config.toml
d_shared_expert = 0
batch_tokens = [32768, 65536]
seq_len = 512
dataset = "wikipedia_en"
Below are experts of layer 2 (counted from 0) of a mixture-of-experts language model. Rows are named router (the router's row for the expert), gate (a neuron's input weights, with its number), up (a neuron's input weights, with its number) and show model dimensions 0-127. Each number is 128 + 32 x the weight over its row's rms, rounded and kept within 0 to 255. Numbers have three digits each.
After each expert's rows: "comes after" lists some tokens at least twice as common just before its tokens as in all text; "mostly gets" lists some tokens that are sent to it at least half of the time. This comes from a sample of Wikipedia text that the model never trained on. Tokens count by the router's weight.

# expert 45
router:052154111093132130152117176098177135113045089140129134160131160141136100105165099127046103094115112195122100140155117098195100104046092175102111117093106098168133114111110165088143163137135148096082138165065112116074102118098056157128109164095114152126155103123121135119072189093110131133092148115106114162110155168110117095184130166134126108122087161088117078114110089134152128134072
gate0:069099161092116164108142104095145062148163145107173110138168101144069120132143111130098124155103130111058072134163107112114114118198123189119178145085111083119165162099135164125125181067135116132081116176103074104131087137120075120165179138138149127094175179128135116114146163160106122167185155096114097159116062131123079132155149131112183099137085125157129186132099062133176117144088
up0:145123077079146177148188130125108140103091130088097127140107127127094106146116109183118123115083142136169119112172108212131058148120137150121113125097148101157087119208079078172113127116113105144088094166098166143113143137108170164115083121154155080103073108143153144164109102127095143118159124095060173176197116173187121105118110128178139114104113163090126093117104106100161184049113
gate1:172177139116150142105172084101110134069080095145105116105031119131154139124115114161122132119130115122125130089166078123120088182141102107096170139123133146137160144120119135140130142134141144110093082126054114165161137139141066110076041102083145075137076072170153164150155215158157107159153167119137148066137157118124103122131145123116126160163105110123069147171172124095123107196072
up1:095162129050095165149167109092121132155137168098134126102099146115170092118165105123106114097124175103106152102141096144135170153146156115127145094125107144088107096096135125098142146106160145096128130144110116112159054129134126166102140097123083084099126065098141188085118146100152073093083125142056077127071067137188147203148096139134141118139112148185211056151064155145123128144082
gate2:148110114170172096195130107135154168143112065132150106097079171135174169109078098115117153168092103167138189132105140164125097092108057132141164159119119178179098128054129119114177087115154108160125105170107043128150134127130096152090069139076107160128171155158118076147123117096061061170097145149083121134157107163118118155149108091150118102105137145134145129120149108192104123079131
up2:199108132133127182124163121108108097097161185128140057136117099169081118140196146186148112111146093131151123107152162153131177125152192140191164157133161115129065095115101128159159071125102139100148128137135141133118136123123167118170140108121167108112091200132080175109171135152146122102138147084175095140064083127165063105108191085085125109135122117097083105093155160059080136133128
comes after: " M", " m", " b", " f", " B", "m"
mostly gets: "echan", "ajor", "urder", "ird", "idd", "achine"

# expert 6
router:144136142101130127149141157121147086100077147101147143210123138152156120113175066099138071164155146194092119113148185080181101178099117130119084147089187098136113138141114130044165141106126154108136181134066158140106073151101137087116138123084169144108131123152116157079122091120113138116098183120151108165167109187122091108127097133095150137078075121137089134114162064159120088189079
gate0:109162106136118145131126106127080126173189129103162131149083133211202194144088129137136145138116144106111109170098153094136147108136102113094118182149123080191145177141145087123180095136197137126126166159148145082089142138097122159105094144110138132111096115171082104138136131175106118098171161148157100139131092089086185085105159108140079124151073143095100092112087137114137040181064
up0:162134110159093153155127213153069087142119134168159117172128117088121097151096138144145119157164137071099158177124129143088131159124148081095158073161142107167149079115117098136079053118176085147149112189123199049080114103082086116113131178154148118123094161114141143191084124154136173147126140104123129144098145185178122180081174163098099097147127127160118120113125118136138138107077
gate1:085113089100132123137194129095176085129079164127125171135085143186133157115167131186106111186139180154074106124101124111074095146168124129103077172168161099130115105127126126117168117162177113183085174173107152192097123126094090105094103146162155117164070102128148070119136134117125150076137149163112080146101089105136164155101103193139162132157156140120140137114142114155077054187101
up1:089115178153092126118156120119148151143084150183113097158193069163157099141137110158128095096125136152077098154085153154119119149107107102112166219105163116126132096094099095161117127115142143084127142106081165113108104081158155085162116159143170029095070176113097136139161107121113066119134139140083132118135076103166076138104118114102112135161149154191183097107155127150094123076061
gate2:122143126131093157122147122155080104119131170102113124106189051127104184139111126135143099104155121128115121122154102095129126149140219141114131132159146087074134155133155094082139090117161116146184133140110108087133067140110132070129116117087164102122141143183141167159169115064187094086101201093092141097154137137079100123131065152103207149079108127185161098140077101118061125167149
up2:184143101073119163089099184100106098174115134157140108157084113138096119176100130081092097171105135093116148101102082155155155161109080112180148125077147087127084164115110129091113115127120152171139130043165103089158124104148154112121142070102137097087117159098120129169196090130085139075146107111067144167156164085096129089127128147091147165119081149135199110158159107120097157059157
comes after: " |", ",", " of", ":", "-", " by"
mostly gets: " Bar", " Br", " Mor", " Le", " San", " Am"

# expert 13
router:134175135118093123111217156089118063088148131161149098111166160119159138063130113136127072143042125184108118083160171134157101145079123146090126117130106091177113117146080186098114136090086152099120129141114133107131038116106070097116130122080138120160137154121094174127112193136139144162054134123165095126135131140122103096141112117126107141110138131087070076203105105132075136163133
gate0:155135128154121173156129225084098152089103135137140074143164175160130141153135166112135126205082162155111168122153091124123178180140070148132100091071066152092112153114095108102113107122097115111138157073132065117102126108101130122131178097105187158155179109032143148115108096113168150134120153142170156129150169137110119155158093090137146125095112146124129059140116148138168202134099
up0:132163139103141123085092124118172148140184129135154082116144107185090096131146096051119166175036120145129151084126108160091089102125120130163098121108120100140121100064124099115105149150185137130202087123112167128101141130175114108171125190101110145226128168062142118090107111132218105152116166164135152133085147089111072090117092158111147144142088154131118099104113138105155116136094
gate1:148095135094118191075102130088129083073142114163189128149131088134193064135107134139131133184123092110171103134098129065170134175096078110112070112140159097139111171144100156063175156093098133192119050146126072179142149133168113122142098151133103130162143145122090119150175120146201146118154118123122127108123115122159163107185127150136135192093153097124174171158074164148137149139109
up1:163140110143123092119177180117147151142143101119099143124158067153094177094121102110140132138086106205088130147129118159113110190136140154076207145136207131090147175084084089190130158134150131084164104115144160132106125139146148172155095150156110148106081120182190134078118163106089117109073110085144123077131118105131123123079104106117092071178126096138152135173133075118175064155126
gate2:158081176125149062148157135114138143156166153104145144083117114156077103064133106165082123160140154134118146083118116136144093136139120158038164121189145139141130100112114090179121127076107171113137104123094118174114053127111077118159150199128151099142119110164143149094181144153198086150130178099156106137138116101206154150139090176110131119071104106109155202120080136141106126144081
up2:130154132160166056111079104178166126165183199122174170129125144067091114140203144133111104151135135157106178125182134169131093132152061143133147153131140135115112138082149135127118079097111144121122105148143124129142073126061106118101156110196135115087159112065054148141160136181128099163067146083098118159173100118168137107170122102143138119113117073118157150121099198141098137135076
comes after: " |", ")", " |  |", " |  |  |", "% |", ") |"
mostly gets: "\n", "    ", "- Full", " *", " UTC", " Location"

# expert 26
router:124175086131192122114098147086157077129106060111138110140131132150121100118121117166101065098025131156144102093131139137139134148117061107097117140057170116155138114112163121070147116150130142082115163101124100129077099160140099162090142111090135131151152175169109172115082157086172112103116171166180113175168127118138154091199126180092108118083085128136060127115118130169094084145156
gate0:105121097086143143097052120151159152106136120151145117105160140098128121124103112149094112127071096136133125097153137094129062092122109092103119147104113155098133133075087136134148103211136139164140101117137092108145129145113118152110133123108208074139130136158118167168103209099162208104125137110204080124178163079116144128103127137080161117082151128106163063075057125104090074077166
up0:132147116123122151138072130165191153084128098124097157094137180113177112147109143126059159136136123133152075096059115105189109102126114184112096129134127099126131119104163090171179107181171119114142138142168135099128125108118184172151047156146102146174160114106141113082103118159164144074096194113092122178171117116185072144171168176107159097127153156118107122137064111148174167115172
gate1:073132161130136091162130115135168172137117212146109121133183180139121118137150136154079155141085146100140158085187115093150127131095132131113130112122127128089099184157078146129183146114122164122101105080132098087158151126174084068111161125079134188141100180092159104087180123080127149179205126195166054120131110131144079124144139132133111053104122124140113156174163160167163117150145
up1:162125127136163132133133130142074138118153095125173077146102154119080103071114137115145111103109057117127140080104066101136195107142089070165143087123038062095106158139112075115093131168087167041140133122134125138080134114079104119152167138132117135109133153138102138109114097087167139142103107130181124103176121159099105141148197120149125122108145146167171149099084032092082139122138
gate2:116123068111164150081119154110129113124128130147131112127117174114105135109157150090089124076134143121168118107110120158079089135118067171060150115072190123080138149121154083159152044136116145085066127139106134183143136098148123128136119100139145105193089128122045085139162116163097125205108160120123110146105143168160135134141155171065125067176114070141124154134085160118120143120214
up2:158089147087083161158155132113104124088109156154104166155066171077136204187108107133097192200118115077181161157130133081106125096170123150136156131189130060098089120129115208122106122099172082162112149128144134149176083087097182134131111122144097149095111148111152112060102095152117149094108076130120116142105087142108081156082125076156150162131147118118109109118101128130106166171111
comes after: ".", "\n\n", ").", "s.", "\".", "es."
mostly gets: " In ", " that the", "In ", " because", " when", " where"

# expert 40
router:139169125070145145120117170119125136117117102102128142157123129140162059088137083155119128087087105139141117040142134127144097178134102131082092136110155061153124173088116180074180091166120152167095156132121072132085096138093076192117150142108142118100130161169132136099090145107155093117082144150172054188131116149099137128159115147076104148058094171118093116177137119113100058166145
gate0:131133108117068067118119179100114139112148134073134139076122127139129176125125134133117165127109103091160113125116147108155106221058108119135181120096176140135116035195137126064070141125125147146112129133043077107167150141109096178076130137128154137133090158092129175149079146162133106123185157139119098088160156122138134070106128146140150078137153079077109116130141098121141150203148
up0:169119145105076059110105188124116113150175149134102108129080139181185085152141118156112149160111119132099165118106176079106154169131116117095163109135152108141140170179127123078123102165140130153109079122161124113132037148133112111112122108149146155108176114099112188126091112178098128065145184107136079147192190120123096147111140062107167067117109047148091109124100078084137132120119
gate1:132116173144096121164113155154207106158144101186144126130215087101114127088066137127132157115134137130121108124164093168123127129142114120114084093129115161123155200062136097107124092095118183157118101132088208143133110172161134145105103175136126112134143146096141130181108200178151071137117114190140110163206161121104136197132143134130120105133108086062136106098070149156105112129169
up1:099113117114131155148104128100147073141141124176140140084184088162111069144106117158131108122141178122036122131164124154128143152146097116165095148087106163168129135156128073210146136131105108145108161147121132161112151135130141133114057131087125127172095149104061130169145126173193095082137164106126099185151125112172144178162116127071151148115102091101082130068207119091070141189118
gate2:130173126120196129133082113093092127127114128158152190109134133151107065098108056120110148120072063150132143180110117169064108094088086149080151152110124108111130158081126150122149107106141161115160139135119077169186099127100055179060115116103157115105107166148081136124124143091113114113173098103133131137081098049146159102129181174119108086112082157101143103114186172115116082151134
up2:174152117106177084151188095089069155143105171115102178118116107121143051101099135093105186145090101173096108188087134167152090153116143132061145164142136100110071128073132210159155085108116111176109175126135147159113098074102062147097115100102149088109147144133116150121111140111125106147175108093120145158090125096162114142125161093080099144121146075099120075141189162129092102115123
comes after: ".", "==", " ==", "===", " ===", "\n\n"
mostly gets: " time.", " season.", " However", " However,", " year.", " years."

# expert 0
router:144163139076125167159172211082167120121113087132153107149129082160146126068142050191125131125124089182164124089085167119124080136116114109134126138112137113158083142089081124122112106080112110156130175143142096060069117124151137142075114106085201168132140142133065153131062141122126137134079132115118099140128095171129135069163113110150112173103076165136106098187132155134073135121081
gate0:113089155131109120196167125186097191115103122129125171139158064155111104124164147067161122121095084141136166096115145144115103111104189136115134131083153091128094158106126102109187113159126129138150079155146127110156142096178145163111159138122153128157129166070105174059165099139152148171167138151060187205082155116120106102127120107135115116059158217128152115094155160143151136184114
up0:109116109141086138114153101139140148157151149106111158151125185192092109087101146111164148138140113082134116166116116076146109153167061110088161122089082121145161100171126129158149194218078183132147089121145104128140062191132150147136109126150142149127186076071115159077180100154069102093096146104153129107092176160120143128128136118126092083089094103114167187083159150157137099089102
gate1:131121100098149166107110126128102117092121202134113168144115127192077130109156111193130060156165142153124188106136118098157055186129113135135116141153126167163168177073099134101128109121064131111102120067096070111139124031098102113145142140120137152106124116092109116096118192085146143126114076121171095110094105122089120114112121108188120108105134076123187145097086117122045111145154
up1:135111157133142186159113121115098110144148138140165103145155171129167163087123129124119214097049237096169090141123209106116094084096121134070133149108131121168092116121139123092094183119125145103142122130126118143116150172154117109133091163183108135204093142112089120143180161150144140178246133091095115136159075129159108155157130177142144105112099110139116132121147126143140130097139
gate2:157128119133064127112059175132162110104142075131180124196094015132203134085131108117139091136093150183144126147115093089198107162138173123097139142074092144144154119139119139108115172144178122211112165096117144108138160154099152138155135184161147156106147100183082088079108128125126154102165138115168088165125125143136158141112089137138149113140105134103147138126113098177179098172141
up2:098137121116139121103148122174164152116156147157095159066141199135124170165132144108085191101162100165126099150124162161107184136135134131092142160179146077118058133125133147090107059130064150080152150152150138141101126089151165119133057081129109138135109191073130114146144150164207085164084158139078187115165178129165132118180117127174130188149127132104101096115170158124126134094146
comes after: "0", "3", "1", "4", "6", "7"
mostly gets: " | ", "; ", ") | ", "% | ", " |  |  | ", " |  | "

# expert 57
router:132168130153172129127110107072124125078135153082134175146145135111127140125148075165101105148042094139130094066086164128128114175114083119106070154128116111169103132136083142123148138133128155126104186153101095083117052136114077072075109137139149136094177172103101139113115150137189103109103175107123096138113135141040148141197132164082130143136095159172116108144157107170112048180135
gate0:171099119154098182131112128133108137097123131153133146102116110132086115101160093137170077158094160122111113125077124070136157104136113133136139117124093100145170121128154142093115146061172155089113085103127087075183131121057156093117082092170148142201045163104147165162166170156124194129101173125170184138133092146128134156156044209136138130152088120151113149166130115148066117100127
up0:103114103082188139105162128085118118147151054130121154126098127195119139111106074155132178186132138170155109104094111170128134179132187144128153139165149187171091146138102155135142140115146179149172151055146131160118089091094112141148073090046101139104200151084115118104166120081113104187157060112151127116142118149139165126151187118158113155121123078105136099072138125111145157090162
gate1:152105111134141051157123144103173120089105164094092120126108126108157157130180070110138089114106096142129104100186115190138115135161141071150076121101099135141088167161101149162188090078116162152172101168134157120136075106133075141115138162092138105072187156124109093072119161118150137124181137141170153145103141117197163128142087167079155132114164135084106140108153064162190072102161
up1:194096152179145167161104093131116115189140093141140060120135090169120114114085205144122122139119136109099133116084147129137158157161098087096171124069125172097126124099161134106107140120079112134062114089121109172107154107101121160122069151123091134178089118137146161139080140139131142107098121106126114145128125101081110117166181114130115225138039210154184115165099151152111152151175
gate2:142158107141094188107185078122102106146112205120165144163107157171122111132151124167119087128159191128137146140124163115141155213124117125142108159151151104116170099094116133088111128100124169085125224130095096118120102097135199162120103123065066152121098160127092174205158142084136055096090068132143121097118135105122140118101132128172143107087123123111145112135173114109114202105107
up2:130082153153142162149130137115108178078177140157170163094168143133109138123176158102138134134207157111154114102087131116204154147119048110139136124126198074099067120105159116091083151112085122090131103173119149097126128116118183015154115118146111142140157150162116133124103148106133152129066122094144129128127103125157125099157093175097142109096165071170171064137109191134107123107092
comes after: "\n", "\n\n", "| ", "|", "- ", "="
mostly gets: "  -", "- S", "- B", "| C", "- M", "| M"

# expert 43
router:094148093112145121146132140127126131139104100111203089133133094172125129118139119111133083160064088179116102117142140116119136173105064135116100188094159060136078139102106128123142110137123149082120127120139091087065124112101067097108114135070097174126138203130122141121083131109145099115054190198116089158123126133117137118141077118152110122144110218119063083141109067133125121148049
gate0:116130156091122151118152138165098121082104165093166028117136132102130151112133163134060146137086161184018150101124069127121122104113100091109114116114151116111164070094117184172156089117126123146155127174130114118150131132126139108189109097086131083147147175104142094102108165104174063141147167201127140180088116159127113131116108194097118101169141114118125143152088144077180152101143
up0:135173114160149125112158130135178108177166118176133150128124135152113092168180075158167131120185088136172137167114163154129062131183160159136134120119126115130106138164096191134041173129112145147118057121106182108123086117128146123100109124123142163084122082110135160140190158203100144094164056082129105105124127134153125135104184130146149104069162132062147161110202125155112103162139
gate1:099112105152124099189165076121156165147170105129168106160171129121091059132093123192174114186141143111167139110109113076123124161142112134156106165045125127109118154103142159094072142115094131122118088104140130060095103114061127174140142139046123125127142121148122124131089121149127088083124083200155096157107095034142184117129130097138109130133083160141119090165109103160134103131060
up1:133133049136122147135058111163185140145102097170151121156105143147212076113135154098161121061151118127118120091143151183089191144155087086114166189119126145110166168148129165151110182178119151101091143119154130179123107127184138146119091089142111160185134108153077116127088142156147144148196128117097124098141125079163100149190134169080123198115110110091119121095124115152145114181150
gate2:122163158100137131196123164139158094177109173119182073171142112149108103148131101115126038155072078119099140168161189081132133140130098178150118118128160126110090092062105099136177109197126133059117089111109132126075174092141145192121104147112060128133113134118149142107093153083065137150116126175098135150116121190117115099121093126111128115135118194111130141158106159123156175133068
up2:106132093073163094176091159081131124101062124184114144115085088102107182066132152155171116176153157125120122093185172092069148143129128186158167146193151089119085175121142134149173106119131180098202083168074127104093135112139131129163178136140144132096128180183122129101124166171105110119084137100152138142094103095099110105103122101107145132123169154101136185123053130101104138108131
comes after: "5", "8", "6", "7", "3", "4"
mostly gets: "%", " kg", " million", " km", " minutes", " mm"

# expert 48
router:104146132087133176127130184123124112131137063106153078147106170158123155092130129153118118105097062162092116120119151116130137152126078132080035116124164065217129169104142142083170143103166158115119165123092106098100075134127111152065140133125136114100152201123072163101050172114120070117125133159122091157134137159069150087150095101187126127122094157104097064132131107131119118163126
gate0:110111081122115142119143180156097137167130095101157084151158133127090162155135089198138119147067149160109131141167143155196075099108136075065059109132175063177134118154106109158134120087105107116141096087147120104155119171149137121104079138119122155123129138088134173123042163134115045183136145131100131157094074106077099161141140153092112153086175167109103123106099096113171079097133
up0:142130081070115110095127161065101165121107135141108054131085160093115172162140200148128073123126135175101121141136137100162130177130104106110170116128142114131122082155078157141115141143168098075062107088104112159117104168201169155111063171135148150127118179086143143138086138160160165061108087092119091161097085129138138171133108162159098101092189096153105091152077144148132116161089
gate1:130115189036171103125104111071120120174091109138170113103158114143094142130049090070128093087149127128068141117170123159172097150089116139104131075135131110172091154130167133143146104144161120116144093157105144068144211148089123082174117131122136086147147174121146118139069110126169107115206150151133080142139122128081101085164165101106146188128141127152120103099077149079159141104162
up1:074072162102072106096142144101149123162156121112135145128172128145074143099171102070166102169138095117120132176129139145119085143172121085140085116159151141113104180171141172129101147151100165121149084192113133071160142098106141174054063160189164140157113138050156113112117136048130159161120108107144104166138050134119139139150125153137143171130144143155138072070154141087146106132169
gate2:174151123103100146076154138055071089214139123096145095172138163196143146150070129124112121142114130045101151119111122111112096150093104112115181144144112079109151102148102117115135125058150071055169135139180091109147158143121101161143113146123163130087109182137106191136155125131080088111108187168149125149098114097092125097147101142171117113096098147078126104124137177190156103156109
up2:067119132028107065094141142098092134191135129109126161115132095115127138094096133135157172121174161128228153081145118112122138070166150165143181120173084156118170137138134151192128157092095127137115138141113205140108125138107135079117115115186113171165162143117140127082106169090121074126135147135134089146119126127202189172145106078109137155122110152105090126092157152152083152103151
comes after: " |", "|", "\n\n", "-", "==", "==="
mostly gets: "| Party", "|---|---|---|---", "| Total", "andidate | Votes |", " author", " | Team"

# expert 11
router:121152091148123179119095185149114062092078126135117090215124144128106117104190108171072134121123129154124095100147110141135111119074097113028133091113182110177114151144093154072123104124090185122081157163093128136101109153125128106096112120126155102127149126141023206088135134143148108119122194145136102125116115137094135113120152153128136148124104162082105059163113121159089086154106
gate0:137168194104103118146184151195127087131143170138181151119117143117196103105158094127107175114096043097138112135119078094130101106125109107128156091090131165162154177095099161121144087160151125193106094107151112088132132161127140092103141148159154110168136153114065135125134108112016070115140119109093060072142143143123111106151139127163164074134095110198117125141103093126119108091146
up0:123126173136159118179107155122100131095168090124114091111146139128095126117117121133139082181161129140147116127054133139118124098162125146121088141137052113129107142111097144075221091137109133121106120157160157150183161170083118163157088161130128121088115050189121147153115075043109138073111136178126182117104082181101135109119129184187142119183111165124097092122106095171165139078150
gate1:083154139076134175086162071112140126131113102085147148137194124123135127072110165104141157165157136108133077124131102109034148121102125113119110130153112065208069148144122116159125132162131155123108124138166152126079048098134158112078129145081126151114208136156047080134104081152126146147113082129126132129116186144156174043112136112131100108149113122104078161126119099130103100100167
up1:140108118077148120137095135103178102095166179139079122090107089144170076115147074111141137098127139121166138185124061150152184144157105146116133098104087187104156127132133099128148109101090099141123147159102108122146069131110135160115101114162132161110139139076205107157030145133215147149160174078103168140107159155097123143152065119048154074175123136151173130111143153120098145137117
gate2:140196101167140158155155108083096164170148145193145111162152140075136138135151089105102129120122095213130150126130166148153189127127155140107120091142117177090147167147073086131106140132122162084178063150159137125175070112127082133074103130201088092133083174165168145154132068134124154130144151167101079134140161134130136161115092141095111151122158151074091101128181082128082097103084
up2:047115051110084166119092134130104098105108119100128116177101171054153171093133104138138117150134118185103110185136119145116169068100107107124151090062083191139086163123135148174094126128156129124111129159140118158113101100120134089075138137101118071147101155130097055194146097122135066136088141135166137115070113129125090126122114141120129093127129081103102120053179116142083150094075
comes after: " L", " R", " l", " G", "r", "l"
mostly gets: "iverpool", "incoln", "anguage", "ivate", "yric", "ittle"

# expert 12
router:100191121146144141096116176096133129145135138117168154126122122101111119159147125135130072147104147167130117116135161140175072160111061116085100135109176091179129116114075142136140158123129151125107180134118087086095131128097118105055137161155170097129167135208122171104080128102139109123087157150202116167214162195131115120167049121171091137119125205103097103178167112164122120125106
gate0:097115116076142146034088121110166096189167136111127115130149138146144126106095171148200076117124170142150136111074160114130122147136105082152184142098136090155148062131094142143110204146126136104073121179130154148117153089085140107118143167124130102144071138103142057135106095146205101135135163090129081198157091158088103116153134155109078141085131163111110156099091071097119140140094
up0:147179166146145124110129106089128157136091119154115175175099126196162128170112123111102132079135123190098137116150132137036089114124110100143125127143145137092072131146077121103152165167135112188148166166171140136104122171117109175135085118109137174144164158075090107148162123131102089156164146153153150161173209121191125099098089124148151199068180141152079132148139128144128087118203
gate1:102184129147146087120137135135103109123112117133111145082115137113099162128125126093112124192114195121164082114154169107146062158099114072156101099131124134077143136155112193111080148099135114127098115116038151064131077129086134173106091092129088090139179118115142082122107090038192116208190101140102122117144112128103131098177176075103117149126123128106125142126172151109132154114068
up1:072142139092127117131104107165133108145126144129118085097122152199160108099067153184122174063130095115133179123086094094059163153156150142130099168108100112167143120108113069122140110187141133160144091179227141177134165117205125116138109087107109145138103134143116144158090185142130096145108148131079143129115074172121115095117192154141131172074152159155127124167091168138124080172104
gate2:121186147139142098155151088146107113088159119146122165146113145177141123119174108095120129148058151055180088128130099143167057126157133070104097134138130129124100146143146146108118075198122101149155147133109135121114171126129141157130093157103089094077131082134125118034116123096127074145101129098183253112091156185163150174104092143126118179141070167129108111127150113150123120151133
up2:088126088179136132087098166106063084122118169158150069093118185135164133124071102111116066166066095105105158141137163129126125158117165166142089099109156127187075131107090095122079125137117137160120153151144079100174110086074138084153159075166136143089144092092131140054158135108077079153137116104140142166085099159112119164112120120122166170135124064136146129096138134081111191075126
comes after: "\n", "6", "1", "3", "8", " on"
mostly gets: "| ", " in ", "- ", " June ", " February ", " August "

# expert 61
router:144189099092116119140181200081102131137053110112172162171168120168121122122150069161090111127065067120150080100105155137126075164102077173118156147125131094192102171109117147084132132114133175079117125138135072108131118126121148184085139166090144111154121194110117176125096126103148074123115174157131110136132098173103164113176100142154069135069130192110092125136137143140110094142119
gate0:114148107086067048175119186100117146166125105110142090211203120142178144143112148098163122109049136139119118105107114098084103098150112131096194119150134102139112136082089118130118182131147135181113115114171104108145072065146146148070158180089130069190060151127150129137141130086167154149125104127119155113154120137142134162148103121140079102143105064122085121138162092131116144167096
up0:113066177143146173118190153161153154094142083159158115096127148121057113165109160130091100142195149167188062170174136113143125145105099092137118153122174129146107116127118099067188095136101191157148123156079106141157106144120176139119156084122126135150122138122175147192091181121135095100141119124109145136187078110165134076102149131212131146142127152129140194126103132051134132112106
gate1:175187119040099126104146162138162126124052074087146104158126162165203132131172205091112122057107130131133093114095145132153143119140145122153138098153073135117130124143121160155146148181196095112095177189144116116134128092153125126094112088146088185177154123139082130132124153101151123180151114110111209120170123129097097111137113126079136196079114117187122098143118126144140130109092
up1:062083104143136136094144169147143160092163185120112156084068152125108114141040134128152118094098149088181100168123130110148122141123107125117135143152146171076111115100150142152135101073090204157185074139120147122184102098099091077095110136137091094067101168113101116102114097161136148149141111149135058174191077164173160082146145125126086122129075132139116156131123134138126212132141
gate2:199167087156127133105147142147160127158135142132115156142088072154121132090152137143191127063124082117167101123079129080167220168159140175083142113107174128147129160166136121168148134062128139162121107070144128095161151083132115132148136152098163145149098133120125089055080155163133158106174055112162122117165121118094096117143136160123122137082058139103115151133113155209152131194123
up2:126164174126119121167181103063122155158107162147103146136136136168114140116155106152128143076180142130106116154123064108111068127198117135177097130133108151140181182147100154171125136042072141115186145208186121151115144154147112122152145063118097081091143129107166084118118110189168146127141084126072148109110107093145132191131149143195097113126091108132108133177134137174106093132168
comes after: ".", " | ", " ", "°", ", ", " ("
mostly gets: "00", "- Clade", "km", "8", "7", "q mi"

# expert 23
router:120161118121108163159158183165118123116066087118168109148128112145130135109164095141115126134050115142130080077141175134124107127101140125065101098107119130204135097122079116114150133084149147084115186123110066056105077148116102084053118166099144105121158168114111173081106128118161104112111207127123102121139121193105181100157119116113113112102107166114145052110096072172133071142124
gate0:174119180101138183123146107093135168164097125122126118132161123134149093136138142138142107010089095103174177137162055113112103121109101127108101104143103133172145079115150180158129130142119150209123161157063066108154157137091146219079169134111089177169094103109149129131118113157134129092145099095126116110108144121127122121148144183150141127117047132131160164139119101137123039113131
up0:106105166118142128101153124147084106111189139117142101130157107135145132152114109098098094192127130160109094159096122117131165166095138116205146139110116100187105138140169079167164147145090098125105170141195188109147127122193132100146040098101115168176144154152145147134097150133136150166164161181118183135142161177080114126117143105151181197121128132168071107156080110121199166131064
gate1:141106118137150084072155114123108088126156112154096141138132181067107118104126165122134134136136131168152091079097147116104095197088084117134116192135080118187148131151129148152184167136139094128125156159133154137122229157131134182094148121114099096113139120091095145069217160114165166135174149144071079124208162124109103198129118111137092136083159135118119136154154163151169148079144
up1:094098085112149090159086112123083115162099062119121104141086169125105102081146193183192155128106137162135164089154218134153133119109174136170163156155070140127155178106095120162138159135167140121164156117166177086137125163122132176130129118120112154085193055100203109188145126079122125174107085131154120111175151170093162094154124131158122131135105106119114169099121093105095122105142
gate2:094117165148174110172139118207118143117145106161182108135065093159176073134187131093162176171079173114101087082165136124076056120099092055050132087135112184115113108133111162119105157150158123123105099128124069133118124167095132115102082124126133147138180101138114105113098115148125222163090169120102087125102179138123120169149164108117085124136105122132125098163139103137128142087143
up2:094064191121135152128167146117117154106087114133137082073113190139203171117136163121190147125145167139087072100197118150077084156098107111111140112126176212110132151165101137165121175147094106107074133091124117098094085108106127085091136143098152140126100118106205132060109134104112149129109136133139084151123168080122117136119103111100130093098142161147143136071115138109165103210095
comes after: " | ", "; ", " (", ") | ", "| ", "."
mostly gets: "0", "73", "81", "82", "71", "10"

# expert 29
router:141211109062118144123116146149115097136095096144131162165123137127147145114148129133079118133116102136130140081154108132164132085086120139110051136105134107155087150077150176107096103102120140105118177140107096092105131126050140139079149209088116168124131139160133144147101196086131049138061139123136046150108137139060177147164103106114086183134132162147110092158131141206095118142113
gate0:128188091088141138183133116129092148150076096039124136114157137176144106113097122065143132110127199117157176146122128158150110138145139115101108155083114153113059131117080140126141087066142091069126157056125112043144139116175157181144131192166145124124111147153161147118125133113082141150113156095117118116124146152181158069152106055106141147125103177182120074090120133142087164127129
up0:143082123073045142132167173125153142130155135162147157161134133088103122100157128136167122125165148153140024132129105115128160072128168172167119145143112155159188138182128073148153103132160085135114127160139114132141167115065138140183118105178142093204154112125083134104180166127139134158133099110181145067135149145118140139109097143131101155078187142134062161136138123132157071186074
gate1:155114169138135143084165137088146113121135119113125111106150142170112141093162064178138107143165135150115131173136095156098119125117100086107153094087156112158114087135138162075097110158161107190128154152103171136121143113096110193165143096154201147102143114199090210097111111233119088128127170132096137144141125097103151166120145112129170102219189119182150130137165083174138097142142
up1:176097093113126127136167171136106113130106123068069096125169129093175104159111113106136109166076158112168127145147202158102146136081082119080139106134105132117133115124110140143147116141162148184143124090092160067055218114109102096118094084149037164204074122123200181179118131104153185151139121127072142130134091179152135114140127117109132123159121114147119132127164144098115157110096
gate2:167128130142133107113123120050167121145149106156150091102109081144162131096174125175113095179105124108137075127168061070133129111066105079174081170169113133149188056144163112116197102165160135143121195158129165151081078136125095140110130197104102085144141132127170105109064151160184125173104140080097130106139095111087096084130103117117147127149158163113155151133102137148124120177148
up2:093170150193150105142127094106111183106085160104069200143121146103121089111102134128121149115095099133148105072118169117148090148216112141081148102173077112110143169187129142160127187122126123097138113083161133115173068064070121126122150087076126139065152148125082117118118105122117136107110122149187143140143142105172180178196067174120162159114139101131133098154176155142126140123117
comes after: ".", " =", "A", "R", "P", "I"
mostly gets: "\n\n", "SA", "FA", "AR", "NA", "ST"